From a checkpoint of a small mixture-of-experts model trained on Wikipedia: 4070 steps.
Below are experts of layer 7 (counted from 0) of a mixture-of-experts language model. Rows are named router (the router's row for the expert), gate (a neuron's input weights, with its number), up (a neuron's input weights, with its number) and show model dimensions 128-255. Each number is 50 + 15 x the weight over its row's rms, rounded and kept within 0 to 99.
After each expert's rows: "gets" lists some tokens that make up at least twice as much of what it gets as of all text. This comes from a sample of Wikipedia text that the model never trained on. Tokens count by the router's weight.

# expert 10
router:38 55 66 56 55 48 57 68 60 52 59 37 64 49 56 67 49 48 35 55 43 33 38 66 37 68 50 39 59 14 49 84 37 49 35 40 30 35 54 54 52 55 55 61 58 47 45 54 58 53 63 57 65 59 69 63 28 62 64 84 65 67 67 37 43 47 45 63 47 56 46 71 60 58 65 51 53 68 43 43 32 36 27 37 51 61 60 71 36 58 46 40 65 54 57 85 72 36 41 70 53 49 31 36 69 42 55 61 46 60 69 62 60 63 73 64 51 59 46 66 36 59 22 19 59 57 47 74
gate0:33 50 41 64 68 54 57 45 47 44 53 55 65 68 54 72 41 67 47 63 09 46 34 57 43 48 36 59 30 35 62 79 39 47 42 39 35 58 49 54 42 52 43 50 25 65 59 60 24 45 52 47 68 63 68 47 34 47 46 52 59 49 28 51 57 34 39 43 65 15 50 75 37 49 52 39 34 30 45 20 55 34 21 37 56 87 60 64 30 94 75 53 41 39 18 52 52 38 25 49 57 65 37 39 50 53 65 56 24 61 67 63 34 51 63 25 26 60 46 46 40 73 43 50 60 44 53 42
up0:36 48 54 43 29 63 64 42 32 54 66 44 53 29 63 45 29 42 76 18 61 62 63 44 53 51 55 63 49 60 61 40 40 72 65 63 41 10 49 52 59 44 40 25 54 51 62 44 55 68 37 45 49 32 18 25 70 59 29 40 38 44 47 45 43 52 26 52 43 47 52 66 55 63 40 29 67 63 68 68 62 76 46 57 86 34 46 30 54 54 51 46 48 42 70 27 50 30 49 77 61 53 43 69 37 36 53 54 78 57 26 21 59 61 94 48 58 38 50 51 44 31 61 59 48 55 73 50
gate1:40 45 55 35 29 25 34 46 56 54 39 63 34 31 65 38 41 57 47 46 34 51 39 35 44 46 36 13 36 43 32 52 58 58 36 48 61 69 55 60 50 53 52 77 58 44 60 75 81 39 53 74 34 71 54 68 45 39 58 70 54 60 40 49 21 60 35 68 63 51 57 30 41 39 51 59 61 67 56 66 59 47 44 55 51 37 49 65 57 37 39 73 46 44 44 39 51 56 61 78 73 62 27 40 40 66 51 49 47 85 51 50 33 73 46 51 63 63 83 50 45 34 39 41 53 68 34 63
up1:62 43 68 18 53 52 50 54 67 46 41 42 57 14 50 44 77 33 53 66 49 43 61 57 40 60 51 54 55 56 69 54 77 46 65 36 33 68 52 60 59 58 39 50 42 40 64 43 48 68 53 56 19 32 54 63 55 58 31 78 57 35 62 44 52 64 43 37 75 73 37 54 43 40 55 41 19 33 71 41 37 45 49 61 53 13 50 35 36 45 61 43 74 41 57 36 33 61 66 56 71 36 35 58 63 52 61 57 14 61 56 61 39 39 69 77 35 63 32 46 62 39 46 40 50 59 33 24
gets: " in", " |", " of", ":", ",", " the"

# expert 3
router:59 59 35 70 51 16 50 47 50 56 52 56 45 40 47 63 32 49 92 30 50 44 42 34 35 59 27 43 31 44 54 41 54 57 45 66 77 43 30 16 61 65 53 67 33 40 43 56 40 53 66 54 54 49 00 36 49 29 55 38 63 60 47 62 46 50 55 35 55 65 77 27 38 64 49 54 56 46 39 36 40 57 37 50 36 28 64 56 43 36 53 43 80 30 72 36 38 63 79 89 52 37 62 52 55 80 56 32 56 45 46 55 43 54 38 43 55 67 67 52 57 25 30 69 57 27 34 63
gate0:42 55 33 38 14 71 45 48 61 66 60 78 46 60 69 47 36 50 58 77 48 50 33 61 53 43 69 61 63 62 49 51 91 49 50 59 83 21 35 66 44 54 56 59 56 51 57 54 67 46 44 49 63 55 34 60 58 55 39 58 43 58 43 63 57 55 31 63 66 21 52 52 60 78 52 49 46 40 36 36 81 59 85 48 71 38 40 48 46 55 48 89 33 43 58 60 47 30 49 37 59 60 33 53 43 56 29 39 60 38 36 37 59 37 56 65 64 10 45 53 17 28 49 35 35 68 51 41
up0:53 73 61 33 66 38 46 63 45 73 69 59 39 41 46 46 31 82 59 48 49 26 39 38 40 63 37 63 47 22 68 47 26 60 56 39 46 32 59 73 61 69 44 56 34 71 63 62 58 39 54 38 46 51 51 40 56 41 47 78 77 49 81 51 63 24 19 32 52 74 51 61 69 61 64 59 56 60 58 74 53 44 43 77 08 37 53 33 30 59 57 54 55 79 46 61 29 39 34 44 55 59 62 50 34 77 34 74 47 22 46 48 67 38 44 64 71 54 36 27 44 84 43 27 57 45 79 53
gate1:26 30 42 62 15 36 33 41 28 69 38 58 23 66 51 74 41 21 68 46 81 14 59 38 66 67 43 70 34 33 52 35 39 60 58 63 54 79 41 62 57 30 52 67 68 84 61 50 17 58 47 63 30 34 53 51 72 31 43 41 59 59 35 58 38 71 46 45 51 47 67 43 61 54 44 68 28 70 41 35 58 54 54 20 72 44 53 55 63 65 45 67 48 59 46 63 41 53 42 22 72 58 47 53 55 77 28 71 71 33 53 40 56 35 58 45 67 19 77 56 44 31 56 36 26 46 39 50
up1:44 64 64 68 65 46 34 57 76 33 45 33 27 55 46 38 36 84 57 60 55 54 43 53 73 38 59 47 59 58 41 46 16 66 75 46 36 56 99 51 49 56 45 39 48 58 60 41 44 59 58 38 44 44 54 53 51 57 41 57 53 42 58 68 38 63 49 55 69 29 44 42 30 51 59 43 49 56 66 54 41 10 54 36 50 57 42 38 51 58 69 69 17 34 33 52 39 42 28 35 58 60 36 57 37 51 60 59 40 53 57 50 56 36 47 21 55 37 59 70 74 70 40 73 55 65 48 35
gets: " |", " to", " |\n", " of", " by", "|"

# expert 6
router:60 54 44 34 48 55 60 33 49 78 43 31 70 47 55 33 33 43 23 35 72 47 92 60 62 51 50 71 51 65 67 39 85 59 44 57 29 35 65 28 24 67 25 57 41 62 28 36 40 52 62 43 61 57 64 20 39 68 27 40 25 19 50 50 71 31 47 52 61 65 57 72 44 45 64 53 37 25 62 62 59 55 69 53 72 68 28 72 37 67 66 57 52 51 53 49 66 33 54 61 52 66 50 33 24 43 56 40 23 33 39 41 50 50 77 34 36 55 35 57 46 71 63 71 49 70 44 45
gate2:48 51 51 45 56 49 68 56 55 56 39 61 55 44 29 43 67 48 53 61 27 44 36 55 29 43 77 48 94 41 79 30 60 33 78 43 44 39 55 31 62 64 75 57 59 71 47 48 58 76 52 69 53 57 91 46 23 61 52 51 65 54 55 65 56 64 72 59 67 52 32 66 49 22 54 59 32 36 34 39 42 36 39 28 54 56 52 51 46 75 54 38 47 38 37 58 65 43 53 69 60 52 75 63 77 48 45 47 31 54 48 64 48 67 69 40 46 74 70 32 68 28 66 47 61 40 36 53
up2:35 47 44 26 73 38 58 29 35 55 56 49 57 41 32 68 15 80 41 48 46 49 51 60 58 44 33 41 51 50 41 30 51 47 78 42 52 40 49 65 60 55 60 43 22 29 50 71 49 45 65 41 46 50 53 42 32 40 38 69 41 44 26 41 25 32 59 52 37 64 35 93 65 51 74 50 61 44 71 34 52 65 50 23 43 65 46 35 51 58 50 27 59 37 63 13 46 65 38 46 68 55 59 25 40 53 61 57 20 51 36 51 25 42 39 84 20 39 63 58 44 69 63 44 60 50 30 34
gate3:53 44 30 49 96 64 25 44 44 33 34 69 61 45 51 60 36 81 48 59 60 53 20 46 32 55 68 53 78 13 24 31 37 24 37 46 53 34 53 56 28 36 55 68 49 59 56 60 82 51 34 87 75 43 47 56 38 46 67 51 77 64 70 28 83 44 51 51 49 49 46 49 33 42 36 58 59 64 46 54 46 58 70 25 62 58 39 48 56 82 35 56 39 34 13 37 55 18 56 45 50 62 61 46 43 50 43 36 53 64 68 70 52 71 75 50 59 38 55 30 49 59 37 36 59 55 52 53
up3:37 57 37 61 70 31 33 29 60 41 57 50 50 28 58 51 50 59 52 30 48 39 66 40 66 47 44 34 68 42 48 40 50 60 71 76 53 58 70 46 44 37 36 31 47 62 44 75 72 37 38 52 58 40 65 28 57 41 44 67 66 66 38 47 29 44 49 53 46 63 61 63 47 88 70 69 49 70 60 35 38 61 45 64 47 63 70 55 51 63 69 84 31 72 61 43 36 50 52 66 50 29 63 43 59 61 54 73 45 29 57 58 28 54 34 49 75 21 80 16 69 70 47 47 39 44 32 46
gets: " |", "==", ";", "B", " Total", "R"

# expert 5
router:61 53 57 23 44 60 15 42 65 37 50 64 49 49 53 70 24 52 60 38 33 57 67 57 57 56 36 47 49 47 43 53 49 28 48 60 38 53 48 62 37 60 39 51 51 75 38 53 49 61 41 63 28 63 66 35 48 25 50 48 30 38 66 33 37 20 52 73 45 57 35 68 63 32 55 61 61 62 54 61 69 35 52 41 26 41 54 33 62 73 60 30 37 57 27 38 39 66 45 53 51 44 66 52 39 31 54 24 46 69 17 64 34 31 24 28 45 54 62 61 27 93 63 53 35 35 39 13
gate2:55 52 58 41 64 57 54 40 49 54 52 55 39 30 40 62 51 57 24 35 45 68 55 45 59 47 46 31 51 45 56 45 49 35 61 61 38 43 27 74 25 42 77 57 73 52 34 13 44 49 44 32 61 43 44 87 66 42 23 37 61 54 46 70 50 39 44 51 53 44 73 52 54 27 71 77 58 45 33 28 40 70 52 42 47 53 22 60 68 44 56 44 49 74 46 57 54 46 57 58 40 43 60 72 47 38 63 59 57 44 48 62 81 43 29 32 39 33 25 94 22 65 33 63 76 52 56 45
up2:28 42 59 52 43 70 73 53 36 68 50 58 38 39 56 31 51 34 09 45 11 56 67 44 43 37 23 54 54 45 47 70 11 50 33 58 40 54 47 41 76 64 49 55 24 56 44 45 55 55 33 46 82 51 54 36 61 58 56 47 48 70 34 53 41 21 31 37 45 63 58 46 31 29 63 57 30 49 45 50 48 49 66 53 57 55 65 51 24 51 65 64 50 83 41 58 73 74 44 68 39 36 45 46 48 45 43 55 30 80 70 87 25 28 34 52 59 60 55 77 29 49 50 45 29 67 36 63
gate3:48 48 69 60 72 16 56 34 55 39 63 71 57 61 35 69 36 56 60 77 68 53 33 54 50 17 18 64 53 39 54 76 35 54 56 45 54 39 51 45 56 60 46 66 59 43 42 40 74 67 36 51 90 62 46 70 19 42 29 59 48 57 76 57 77 43 58 56 69 80 62 53 70 47 36 57 54 32 42 63 44 41 27 64 67 51 60 50 43 57 62 34 32 62 48 72 61 69 42 43 18 30 37 61 52 52 37 18 37 38 21 15 46 24 45 47 48 53 70 59 50 91 41 39 42 42 31 80
up3:41 58 54 36 44 26 36 57 44 53 89 68 35 55 60 48 79 48 34 34 42 42 54 56 59 51 58 65 45 64 40 38 72 47 33 49 46 50 60 47 29 46 37 63 29 27 59 93 46 61 25 51 35 64 46 62 48 41 33 65 05 56 00 58 43 56 50 38 57 36 49 49 19 49 54 61 60 49 67 35 70 52 64 64 40 46 62 67 52 56 67 81 34 54 32 40 36 51 50 56 35 78 28 32 66 73 57 41 52 61 78 36 64 63 38 68 54 67 37 47 40 48 69 49 53 76 33 39
gets: "0", "3", "1", "5", "2", "4"

# expert 1
router:44 65 61 26 69 74 81 68 48 58 34 61 60 49 54 33 37 55 51 91 32 46 68 44 27 27 41 52 79 53 20 57 59 66 46 65 52 22 42 65 79 73 54 29 75 31 64 43 64 72 48 36 33 58 38 72 46 38 76 69 36 78 49 63 67 40 54 68 39 27 47 62 39 61 39 67 65 43 70 20 61 40 56 24 36 44 57 60 65 60 64 75 34 46 60 69 49 40 22 43 60 52 70 48 38 80 47 52 63 30 54 34 42 32 46 24 52 33 42 31 56 57 59 36 55 59 40 37
gate2:50 35 48 52 45 52 49 48 61 31 58 49 58 68 39 40 31 70 61 47 74 67 51 72 51 51 74 25 36 36 22 37 25 65 46 46 37 53 79 61 71 71 63 79 37 48 38 33 42 32 51 61 18 50 53 25 79 62 32 45 43 56 65 63 31 27 67 66 75 45 34 45 77 40 42 37 42 59 41 57 62 92 45 52 43 59 38 23 61 66 34 51 59 60 10 51 58 38 47 37 64 72 50 50 46 31 54 59 53 55 46 68 56 68 55 73 38 65 54 43 32 54 74 55 67 60 41 47
up2:76 50 70 56 64 35 64 53 46 41 58 35 61 49 60 32 59 11 79 41 43 36 38 21 40 62 63 26 72 40 41 42 39 39 59 50 66 41 56 56 43 71 25 46 35 42 24 70 48 51 66 51 71 40 49 38 54 42 78 82 56 71 72 33 34 51 59 45 46 69 70 60 33 64 55 39 64 25 46 65 63 21 59 31 48 40 42 59 38 13 49 66 38 69 56 45 51 63 52 49 46 25 49 37 50 46 47 55 41 53 56 33 64 45 57 19 53 34 51 35 34 17 41 70 45 70 08 28
gate3:49 41 35 22 65 46 58 66 52 52 61 33 78 47 59 72 39 41 44 53 48 38 31 51 39 62 25 53 66 72 49 42 79 54 63 28 56 87 54 44 54 70 64 29 62 56 46 68 77 45 47 35 59 50 74 51 45 61 42 56 50 21 50 74 46 47 49 39 76 61 44 60 56 54 56 56 27 46 40 21 59 47 43 60 63 46 60 42 44 65 51 62 60 55 21 55 86 35 58 48 76 60 38 58 64 67 54 57 51 57 42 54 59 56 42 45 87 46 41 40 43 65 56 62 32 66 44 19
up3:56 57 27 58 32 51 52 44 42 52 28 44 77 63 46 64 21 52 48 30 43 44 61 60 42 43 69 33 64 65 36 63 37 70 29 37 38 29 28 45 91 48 23 24 60 40 43 39 42 58 20 49 29 48 59 34 47 29 14 47 86 61 59 92 53 64 52 56 25 58 69 86 42 60 67 57 54 30 73 58 48 49 37 36 45 50 57 53 42 21 44 55 82 55 75 59 52 30 53 48 49 43 61 61 54 67 41 55 84 38 61 41 29 51 55 68 31 69 37 42 52 50 87 69 52 40 60 76
gets: ",", ";", " T", "T", " P", "P"

# expert 9
router:30 43 57 76 22 67 49 14 54 25 53 76 40 38 34 43 81 43 51 38 36 56 60 43 77 59 51 44 46 61 77 29 55 37 53 33 42 50 53 63 75 36 45 68 52 43 49 28 64 42 52 64 29 33 65 45 48 45 57 44 83 33 29 46 39 53 32 47 38 51 66 43 48 52 64 47 57 65 23 30 67 54 42 47 72 53 52 71 74 27 22 52 55 30 36 51 42 65 15 60 25 67 25 33 66 42 67 44 59 66 45 58 35 30 59 80 23 33 44 62 48 50 70 40 61 47 53 34
gate2:58 53 35 32 71 57 61 48 27 68 47 40 64 49 39 35 63 86 64 67 47 35 26 46 37 34 28 72 60 59 53 63 50 67 61 29 40 68 67 47 90 42 43 62 37 54 49 43 47 28 74 43 12 68 33 63 41 50 62 55 58 70 19 39 29 88 52 67 70 52 26 34 46 44 75 49 38 30 37 70 61 42 62 51 48 61 63 56 30 22 86 50 41 62 42 59 57 50 48 69 52 65 39 45 43 76 60 50 67 40 27 49 46 66 42 54 40 36 43 65 56 19 69 39 54 49 68 36
up2:46 52 68 40 41 62 51 62 55 61 63 65 74 24 49 58 38 55 51 60 47 61 31 64 69 76 41 37 56 45 83 00 57 40 45 28 43 47 19 48 52 68 68 42 53 53 49 33 50 33 56 47 40 50 85 72 50 41 72 59 38 34 53 29 42 57 21 50 35 94 43 59 47 79 50 83 54 66 82 60 54 49 48 42 53 21 61 33 35 49 74 58 59 34 60 81 46 70 40 41 45 54 56 55 54 62 44 74 57 88 36 65 55 55 62 27 51 55 50 70 29 50 63 48 50 44 40 61
gate3:53 27 43 64 26 57 67 42 45 15 66 36 46 18 61 96 47 56 27 56 32 44 57 45 49 63 69 37 64 50 41 29 68 66 63 31 35 58 62 69 71 38 48 46 52 67 39 44 45 30 56 64 58 58 82 50 55 60 42 38 46 57 38 65 33 42 28 35 56 40 82 49 52 51 35 54 47 52 45 57 47 36 44 39 55 52 65 55 76 64 63 65 32 72 49 49 41 34 44 31 38 78 38 50 63 51 63 44 63 74 58 57 83 27 60 42 43 32 50 53 42 59 56 60 45 60 53 52
up3:64 65 52 41 14 36 58 51 43 73 40 35 44 39 56 64 42 41 71 18 70 44 44 75 18 51 37 54 63 54 51 32 21 61 79 42 28 43 44 57 73 55 47 43 47 77 52 56 40 48 68 39 30 30 52 54 32 77 64 41 55 42 47 41 56 52 43 44 51 69 75 56 86 24 52 61 37 45 64 52 39 45 49 33 48 52 40 61 56 55 81 32 22 43 32 56 36 51 34 45 60 45 67 62 64 39 61 56 28 53 48 43 45 88 46 40 44 37 58 51 46 60 48 47 47 45 63 61
gets: " ", "1", "2", "0", " the", "9"

# expert 4
router:49 44 78 40 25 54 86 54 33 61 34 46 30 47 64 48 62 42 47 51 54 35 50 75 54 57 48 35 41 47 47 45 19 61 85 45 49 72 59 62 42 45 56 49 31 57 57 52 55 27 65 34 67 42 69 59 60 62 48 48 56 55 51 50 59 36 35 39 37 26 37 77 58 38 26 48 48 51 62 81 35 62 81 56 67 60 73 50 37 40 55 35 66 78 54 68 49 32 70 44 43 58 81 35 59 45 32 71 42 55 73 37 31 66 66 54 49 53 34 75 45 56 50 59 51 55 85 70
gate2:51 46 43 64 36 71 58 59 63 57 56 39 49 43 42 70 24 86 51 30 49 67 49 50 60 43 39 57 59 39 57 52 33 26 23 38 54 65 57 68 50 40 35 62 59 64 25 51 53 48 21 76 51 65 42 22 49 68 21 37 43 67 39 65 66 47 60 61 57 85 47 46 65 48 55 63 33 51 43 41 49 70 37 46 35 25 73 63 60 53 39 37 54 71 27 74 63 58 59 56 23 51 49 49 80 52 57 31 55 34 53 31 64 48 28 48 59 42 49 65 21 83 75 49 92 27 62 35
up2:57 32 59 43 72 41 24 51 59 75 43 38 46 51 64 56 62 66 54 55 27 69 49 43 67 53 39 52 45 41 54 86 44 78 82 54 51 67 73 54 28 62 64 29 50 70 44 42 52 69 39 47 40 70 46 68 56 55 78 67 47 67 60 33 24 61 38 83 57 47 49 57 63 38 34 72 33 59 67 58 30 48 77 54 71 79 50 39 57 46 42 28 48 55 46 43 28 71 25 73 47 37 41 54 64 26 50 40 71 60 74 57 31 50 27 53 62 55 65 59 83 35 35 53 38 31 36 44
gate3:39 63 76 39 59 36 27 42 68 75 59 84 42 41 49 42 36 52 68 85 36 54 38 54 55 40 59 50 59 31 57 49 38 67 38 39 25 44 40 29 59 72 20 59 59 49 63 55 62 71 42 41 54 63 52 26 43 35 54 48 56 45 36 37 33 65 67 73 55 44 51 70 35 63 61 99 67 57 38 50 73 44 51 38 43 34 66 40 46 52 36 50 30 35 47 55 61 74 66 36 40 34 55 84 43 35 59 25 25 46 32 63 16 51 75 67 50 64 44 41 39 77 31 58 32 31 33 48
up3:24 48 69 72 36 40 64 50 51 46 44 46 72 71 40 50 45 30 47 51 56 67 54 45 36 67 49 53 12 45 53 45 12 55 56 74 49 48 46 61 47 35 64 52 64 53 45 63 42 60 50 55 35 30 44 50 43 50 36 50 27 49 45 31 79 60 39 68 34 53 58 59 85 58 52 21 47 51 61 40 45 50 28 54 26 34 65 65 36 54 42 44 32 77 19 63 83 30 65 39 39 73 34 36 66 74 53 69 48 62 67 60 90 65 64 38 38 86 52 56 63 44 61 49 68 59 76 43
gets: ".", "-", ".\n\n", "\n", " which", " It"

# expert 7
router:27 27 51 68 56 38 17 57 57 47 98 56 65 37 50 42 49 74 76 57 62 35 57 42 33 40 60 36 50 32 48 22 26 41 49 43 38 61 74 43 25 15 50 53 73 53 61 43 65 33 47 44 53 44 23 52 38 61 53 46 77 49 54 40 55 75 54 59 43 29 52 43 39 33 75 43 46 59 37 41 29 60 27 37 54 46 44 44 72 69 40 51 44 61 30 37 55 58 41 39 68 49 30 57 85 39 71 58 55 54 55 59 60 67 46 61 30 25 33 49 58 24 54 54 36 69 42 70
gate2:46 59 20 64 71 42 51 59 45 50 55 64 58 46 55 51 50 22 44 36 55 52 21 47 62 62 64 54 46 54 29 26 38 33 24 59 38 56 78 53 45 60 54 40 65 40 56 40 30 45 63 35 61 62 61 30 59 37 59 69 53 43 40 55 34 78 65 73 52 64 53 37 51 36 22 60 71 49 33 20 65 60 58 62 65 32 53 38 37 27 63 57 25 23 54 51 89 58 53 66 33 42 38 61 63 43 39 42 60 13 44 65 72 55 56 53 66 51 47 73 48 32 81 63 46 64 52 47
up2:77 40 24 76 62 34 49 74 40 65 43 38 70 39 38 64 58 52 52 47 46 33 55 26 43 51 27 39 58 42 74 58 22 49 59 56 55 69 20 67 51 67 69 62 55 59 56 35 47 60 39 46 63 42 45 60 64 64 56 49 31 89 40 50 47 63 51 16 40 61 47 78 52 29 77 37 26 29 55 39 32 48 49 51 46 60 49 44 64 61 44 51 49 59 31 42 39 71 57 48 47 91 72 35 53 12 43 63 54 57 60 36 58 58 41 48 48 55 30 30 37 42 50 56 46 46 34 29
gate3:36 51 42 48 49 33 32 38 72 63 49 60 37 50 46 27 55 68 62 57 65 54 54 74 44 60 46 48 43 41 61 56 30 84 56 32 63 34 62 56 28 40 87 54 32 49 67 67 42 56 56 62 78 54 52 59 50 32 87 65 61 56 68 43 48 37 65 48 32 48 46 40 57 52 55 73 77 23 60 37 68 67 51 58 46 43 47 61 42 35 60 36 08 70 44 49 40 57 72 34 51 04 58 68 50 45 32 49 48 27 99 61 37 36 54 37 51 45 57 53 99 80 58 63 59 49 49 59
up3:38 65 41 51 47 62 21 38 70 77 38 50 49 73 47 55 55 51 47 45 53 58 54 73 42 44 56 70 57 56 45 42 60 67 17 53 58 71 28 48 39 62 46 56 50 64 71 55 76 71 38 53 52 67 58 25 64 36 67 37 26 48 29 41 60 27 55 46 32 68 25 41 37 57 50 71 55 29 37 99 51 72 59 72 52 19 50 54 52 53 48 83 63 51 56 65 36 50 68 69 44 18 60 37 49 69 21 63 43 33 33 55 29 38 49 44 50 62 53 62 61 45 61 49 46 32 61 95
gets: " the", " and", " a", "9", "0", " or"